config.yaml
d_shared_expert: 0
router_score: "softmax"
normalize_top_k: true
balance_bias: false
lr_router: 0.000905
vocab_size: 32000
tie_word_embeddings: "early"
optimizer: "adamw"
max_seq_len: 1024
train_tokens: 1000000000
Below are experts of layer 6 (counted from 0) of a mixture-of-experts language model. Rows are named router (the router's row for the expert), up (a neuron's input weights, with its number) and show model dimensions 192-383. Each number is 50 + 12 x the weight over its row's rms, rounded and kept within 0 to 99.
After each expert's rows: "mostly gets" lists some tokens that are sent to it at least half of the time. This comes from a sample of Wikipedia text that the model never trained on.

# expert 50
router:22 43 48 15 50 38 55 49 47 64 60 41 90 42 45 48 49 70 64 64 51 47 43 49 70 45 50 55 56 47 45 62 45 52 48 49 49 68 46 36 50 55 51 39 73 41 83 65 33 58 45 42 54 48 42 51 32 71 43 25 73 38 49 35 85 40 48 56 57 63 60 44 46 63 45 49 48 60 68 49 46 59 46 43 49 59 50 38 51 71 76 50 39 53 56 46 49 55 71 54 41 50 62 62 56 62 26 58 58 24 42 65 55 39 36 52 53 49 07 51 45 50 47 47 48 48 72 49 74 52 50 72 55 71 38 47 37 65 50 27 60 59 69 70 54 38 40 47 50 48 49 49 44 50 55 20 62 56 45 29 45 60 61 49 45 45 69 61 44 20 39 31 57 54 63 44 59 48 49 41 42 43 60 50 39 30 45 61 43 25 54 50
up0:45 54 39 42 47 38 31 67 43 26 61 53 70 35 66 63 62 64 65 46 62 46 54 73 56 33 42 78 32 61 42 49 58 42 47 39 37 33 58 37 47 57 46 60 53 55 58 48 44 41 41 56 69 51 45 36 57 40 52 57 35 47 54 39 32 66 43 48 41 33 55 79 66 53 33 43 54 64 48 46 63 26 59 45 38 54 50 46 53 41 62 65 31 42 56 60 44 51 37 65 60 63 52 34 43 25 32 30 33 53 64 39 47 50 48 45 65 28 49 69 61 70 49 61 57 49 58 45 61 42 48 56 52 44 63 44 71 32 56 31 68 48 70 61 49 73 63 36 57 47 49 56 45 56 18 69 43 65 39 46 70 43 36 63 25 41 37 41 53 48 69 56 40 42 80 43 43 48 60 53 45 58 51 52 56 41 52 37 34 58 42 40
mostly gets: " Occupations", " Genres", " Pos", " GK", " MF", " KO"

# expert 65
router:48 60 49 45 45 62 48 52 51 41 67 57 41 63 51 43 66 37 58 34 48 15 72 58 58 53 41 39 62 47 50 62 48 45 48 50 46 46 61 50 54 39 41 62 76 40 33 60 78 38 44 50 54 51 50 53 43 47 42 55 56 47 52 36 36 74 44 43 67 32 42 65 59 50 20 52 46 48 63 49 69 42 56 55 68 44 52 37 60 40 59 49 45 52 55 40 48 50 45 40 58 50 61 48 34 73 47 72 21 43 48 44 48 39 60 48 91 50 38 52 50 44 38 49 49 44 54 41 58 49 47 48 53 60 43 49 43 72 51 28 68 69 44 41 35 54 42 32 24 54 74 52 49 49 49 67 54 47 50 22 50 77 38 47 23 47 50 49 54 57 42 48 47 57 38 23 29 29 54 53 77 69 55 50 15 63 67 48 42 48 47 39
up0:58 60 52 39 19 44 19 79 64 38 37 54 56 47 57 67 38 45 27 68 54 48 52 57 50 60 66 28 55 39 37 44 31 49 48 35 39 49 66 57 46 44 38 44 38 42 43 44 52 60 71 53 50 59 53 37 33 40 64 43 62 41 31 49 25 40 44 48 44 43 57 45 51 26 52 33 33 42 44 53 57 38 52 47 44 40 57 71 40 57 48 58 49 55 45 56 62 27 42 60 66 41 35 63 49 37 38 20 55 57 43 67 67 41 34 48 55 45 59 54 33 47 49 38 45 49 59 48 81 43 46 51 57 49 47 50 50 30 55 70 45 63 47 36 48 51 64 52 47 48 38 62 42 43 64 74 61 55 43 53 55 56 44 35 60 48 46 46 49 44 33 56 90 46 41 46 52 46 61 37 48 54 38 47 71 62 56 39 49 65 57 42
mostly gets: " According", "According", "}{\\", " Ru", " /", " how"

# expert 74
router:18 37 49 33 54 56 67 50 48 59 40 36 71 35 44 28 56 13 66 44 52 51 68 47 35 51 50 59 56 51 42 54 53 44 49 48 48 43 64 57 39 45 56 48 77 57 55 30 47 40 69 38 58 54 39 50 34 54 49 54 55 35 41 50 69 27 45 58 46 63 44 54 57 42 47 38 49 45 34 47 42 41 43 46 57 41 52 75 57 37 56 48 42 50 50 35 35 58 43 40 52 49 45 37 47 37 47 50 53 32 37 48 42 37 55 50 50 50 42 52 28 53 48 38 52 63 56 60 68 43 31 57 41 48 52 45 71 73 51 46 42 28 64 59 34 55 56 30 52 58 43 54 58 49 53 73 48 55 51 43 15 75 36 51 31 36 36 47 21 21 66 45 67 47 54 62 48 18 51 57 67 72 57 56 46 37 38 58 72 35 47 27
up0:60 57 54 40 35 52 62 65 62 56 41 26 71 48 65 57 60 56 39 75 58 41 59 29 56 32 68 58 68 37 34 49 43 66 34 47 47 41 44 74 46 44 55 49 55 56 60 45 56 51 57 42 33 67 61 48 63 66 41 66 37 37 36 52 42 62 47 39 64 73 76 45 31 39 38 31 60 55 41 43 66 34 47 46 59 62 51 62 65 61 57 64 48 81 55 65 37 45 58 62 38 35 47 44 48 88 44 58 83 53 38 46 58 61 36 58 67 38 46 64 58 49 67 45 34 65 59 57 42 37 55 65 17 61 38 49 39 47 70 61 24 61 61 47 57 34 60 62 37 53 60 39 42 38 24 63 31 57 54 40 57 38 47 58 58 51 51 38 70 53 52 48 70 65 51 40 42 41 54 23 48 54 70 51 59 56 68 67 64 47 61 80
mostly gets: " Title", " Species", " Label", " Legislative", " Number", " Animal"

# expert 5
router:49 58 47 49 54 50 57 52 49 51 53 76 54 43 51 30 68 20 69 45 50 28 38 56 39 52 47 41 62 51 56 54 52 41 47 46 47 49 38 56 41 59 55 51 40 16 46 52 79 52 30 60 53 49 40 49 45 60 40 40 51 65 65 72 19 60 17 47 53 41 65 71 42 25 57 42 47 42 40 50 82 44 47 51 60 34 52 39 53 76 37 51 34 51 23 51 48 46 46 56 52 47 35 44 36 47 46 34 61 63 77 48 53 45 82 50 49 49 51 49 60 53 19 44 50 49 60 24 59 50 35 70 55 81 57 48 38 52 50 72 38 66 51 50 50 49 66 44 43 27 33 44 57 48 62 25 52 73 50 59 67 20 31 47 25 35 33 50 47 60 56 57 55 57 69 44 18 61 49 43 68 50 53 52 58 29 41 18 51 52 56 42
up0:56 53 46 73 33 77 58 60 40 29 52 56 39 48 23 35 24 54 54 50 38 42 57 30 33 37 35 37 48 57 36 58 42 51 47 43 12 60 53 72 55 42 50 55 40 49 59 35 48 53 49 30 54 65 59 50 63 50 39 60 52 42 52 50 43 50 57 79 29 66 40 45 27 43 61 37 55 47 62 37 45 33 55 56 55 44 54 51 68 40 38 55 49 47 42 62 51 40 44 41 61 45 51 58 42 61 24 39 67 34 47 53 42 61 49 48 60 32 43 79 56 52 73 57 54 49 51 34 72 53 45 65 25 46 44 44 67 47 62 53 38 46 48 32 62 42 46 69 45 49 58 52 57 46 46 68 39 56 42 57 41 52 42 41 36 71 46 49 61 50 66 45 37 42 48 46 54 57 57 52 64 41 48 31 44 56 48 45 74 45 64 52
mostly gets: " Chevrolet", "า", " Loss", " don", " DJ", " ENG"

# expert 59
router:56 35 49 59 53 48 49 49 51 28 54 44 51 20 51 34 52 32 76 59 49 75 32 47 21 54 44 61 65 51 58 44 51 48 48 48 49 70 53 60 46 69 46 52 17 61 43 48 45 48 54 79 42 54 34 49 25 64 42 54 65 57 42 41 45 36 63 41 56 37 38 70 48 72 50 42 48 39 51 44 43 58 42 55 45 89 53 53 35 34 43 63 54 53 74 52 19 39 47 45 70 48 62 47 52 36 47 37 54 14 56 34 38 44 56 53 42 48 45 51 56 48 48 51 49 45 41 68 34 53 41 77 54 79 52 45 63 64 52 74 40 45 38 63 42 42 22 38 50 65 33 45 47 49 45 55 58 57 52 49 75 02 57 47 55 64 47 46 57 57 51 46 54 59 39 49 54 66 54 48 44 65 46 48 65 32 52 58 60 39 49 71
up0:31 43 24 66 33 43 27 64 51 51 29 50 70 30 64 52 39 40 55 54 66 53 64 36 65 61 52 55 34 50 45 41 54 71 30 47 48 55 41 60 45 53 53 54 61 62 39 26 57 63 28 48 66 60 49 50 60 45 54 41 56 53 46 56 61 61 58 50 53 63 70 48 33 40 54 55 57 61 54 33 46 47 52 69 67 57 51 54 41 56 37 44 66 47 67 58 62 39 46 37 37 41 41 49 25 66 48 50 51 33 37 37 57 31 37 58 25 55 60 53 66 40 52 55 26 51 42 54 50 52 16 43 63 73 46 77 44 49 44 47 36 20 44 30 66 47 61 63 55 45 62 46 46 35 56 50 60 53 27 38 72 73 44 38 52 49 51 24 47 61 34 35 38 43 50 48 36 35 61 54 58 57 61 49 57 57 70 27 40 65 53 52
mostly gets: " opened", " appointed", " released", " appeared", " launched", " announced"

# expert 56
router:74 47 47 63 47 44 42 51 48 33 24 33 46 40 55 53 59 36 64 46 47 79 32 43 61 58 50 51 58 52 54 61 52 50 50 48 49 53 62 51 45 35 47 52 44 75 55 40 60 42 45 64 50 47 48 52 57 34 52 61 52 51 44 53 68 54 62 26 63 49 45 56 45 58 77 44 48 44 68 46 48 68 57 48 72 51 52 63 25 35 50 61 45 54 58 42 54 51 86 45 64 47 53 15 59 52 52 62 57 41 61 61 52 42 79 53 63 49 64 54 53 51 19 15 50 54 39 29 54 44 37 41 27 63 77 57 57 42 53 62 42 28 53 46 43 65 56 55 42 67 43 49 56 49 24 43 48 55 46 45 10 57 43 47 56 43 35 46 50 31 48 32 24 75 65 37 37 53 55 45 40 51 46 50 62 54 42 56 57 38 43 63
up0:32 67 56 27 24 42 42 52 49 69 28 72 26 52 45 46 56 38 56 43 46 46 39 55 47 54 42 58 54 37 48 64 48 81 38 23 44 36 34 53 45 51 49 44 56 59 79 68 62 37 47 41 52 55 57 40 66 48 33 49 57 51 23 44 40 70 58 42 46 45 73 35 41 38 62 31 56 40 58 60 54 65 63 69 37 38 55 45 43 62 50 57 30 72 43 33 44 52 49 70 53 60 54 67 49 47 41 44 56 60 66 41 49 35 54 49 36 35 70 47 36 52 60 35 36 69 73 46 43 51 45 59 28 56 51 43 38 34 60 45 65 65 58 31 36 48 57 61 48 48 50 49 63 53 51 40 33 68 35 38 61 41 53 60 39 63 66 49 50 33 44 64 37 48 64 42 21 24 53 50 55 44 69 47 55 38 59 48 59 56 25 73
mostly gets: " \"", " such", " un", " nothing", " been", " no"

# expert 27
router:68 33 50 58 54 26 38 50 48 58 40 52 48 46 52 33 56 56 29 40 46 39 60 36 61 50 50 51 75 46 61 52 52 62 48 46 49 63 53 39 46 41 65 47 48 47 33 54 41 60 46 26 46 52 52 53 51 43 43 63 56 63 51 36 43 39 57 20 87 52 56 60 47 55 31 50 49 47 61 49 45 56 45 52 48 54 54 25 54 73 53 57 56 52 37 58 22 36 70 30 50 47 54 81 35 56 39 45 74 42 60 39 36 47 12 52 61 48 51 51 55 48 32 36 49 51 63 24 74 51 46 62 62 57 28 54 42 49 52 63 48 52 53 68 35 53 57 61 70 40 30 48 41 50 57 36 48 60 48 68 32 46 61 48 43 41 40 60 53 35 52 30 63 35 24 43 39 56 52 45 50 37 49 47 17 30 48 10 55 70 55 79
up0:28 42 28 52 52 51 34 51 56 43 53 52 56 50 70 29 43 40 65 45 22 54 42 25 47 51 60 34 29 60 38 58 37 83 52 30 37 38 31 47 60 19 31 58 52 44 56 26 57 34 38 82 53 61 45 45 46 57 45 37 47 58 59 58 47 57 38 33 43 40 47 65 59 32 33 33 57 60 32 52 64 44 76 47 44 45 64 51 43 62 60 57 61 50 63 52 54 42 33 21 43 31 65 41 49 30 29 40 50 40 44 68 44 36 56 77 54 56 37 64 43 45 65 42 46 26 51 47 66 48 37 47 39 53 47 54 57 62 63 37 28 63 39 44 34 39 57 54 48 61 72 55 76 41 24 64 60 23 31 38 32 52 52 35 51 66 58 43 45 46 69 38 59 59 52 64 34 60 50 45 75 51 68 30 66 24 39 44 69 36 53 48
mostly gets: "_{", " late", " mid", "′", " originally", "^{"

# expert 12
router:31 47 48 70 41 43 64 53 50 40 31 64 35 41 50 52 36 45 75 50 48 48 42 50 29 44 40 63 53 51 45 51 54 60 49 52 49 58 63 62 52 40 54 47 76 32 36 58 69 60 53 45 69 45 54 52 62 51 57 68 45 58 52 46 71 45 41 50 33 45 21 66 49 56 26 46 48 62 61 50 25 51 40 55 41 36 52 40 49 58 55 48 60 53 37 31 51 54 71 28 63 47 66 53 81 45 46 54 38 18 41 49 50 41 30 51 57 46 36 53 50 42 40 40 46 47 47 63 32 54 62 71 52 14 42 56 64 57 51 52 13 66 42 43 39 43 52 58 43 46 64 48 62 49 36 60 52 47 50 42 60 62 67 49 46 56 49 39 42 38 50 38 34 68 39 45 77 51 53 43 62 48 53 49 53 28 68 58 55 48 48 55
up0:37 62 33 66 49 66 55 56 32 50 66 57 58 59 46 59 33 27 57 64 39 26 49 48 48 46 64 43 66 51 54 61 36 61 31 61 39 61 42 55 51 51 50 56 45 36 51 51 53 56 38 47 48 48 37 55 48 56 31 64 35 30 62 35 47 81 50 41 58 53 55 54 42 46 32 62 26 52 35 32 62 42 61 62 49 42 55 55 47 60 55 43 54 72 43 62 66 46 36 61 64 35 62 46 53 42 42 49 58 38 42 56 57 48 45 76 69 46 53 57 49 37 58 40 57 66 71 47 38 39 39 41 43 29 63 64 58 48 60 39 51 73 46 55 65 61 41 63 72 32 50 56 44 28 22 58 66 33 58 58 51 41 56 54 35 68 58 54 41 37 53 47 67 61 44 51 48 51 58 69 48 60 51 27 57 57 62 56 70 38 26 60
mostly gets: " co", "sq", " Produced", " multi", " bl", " Br"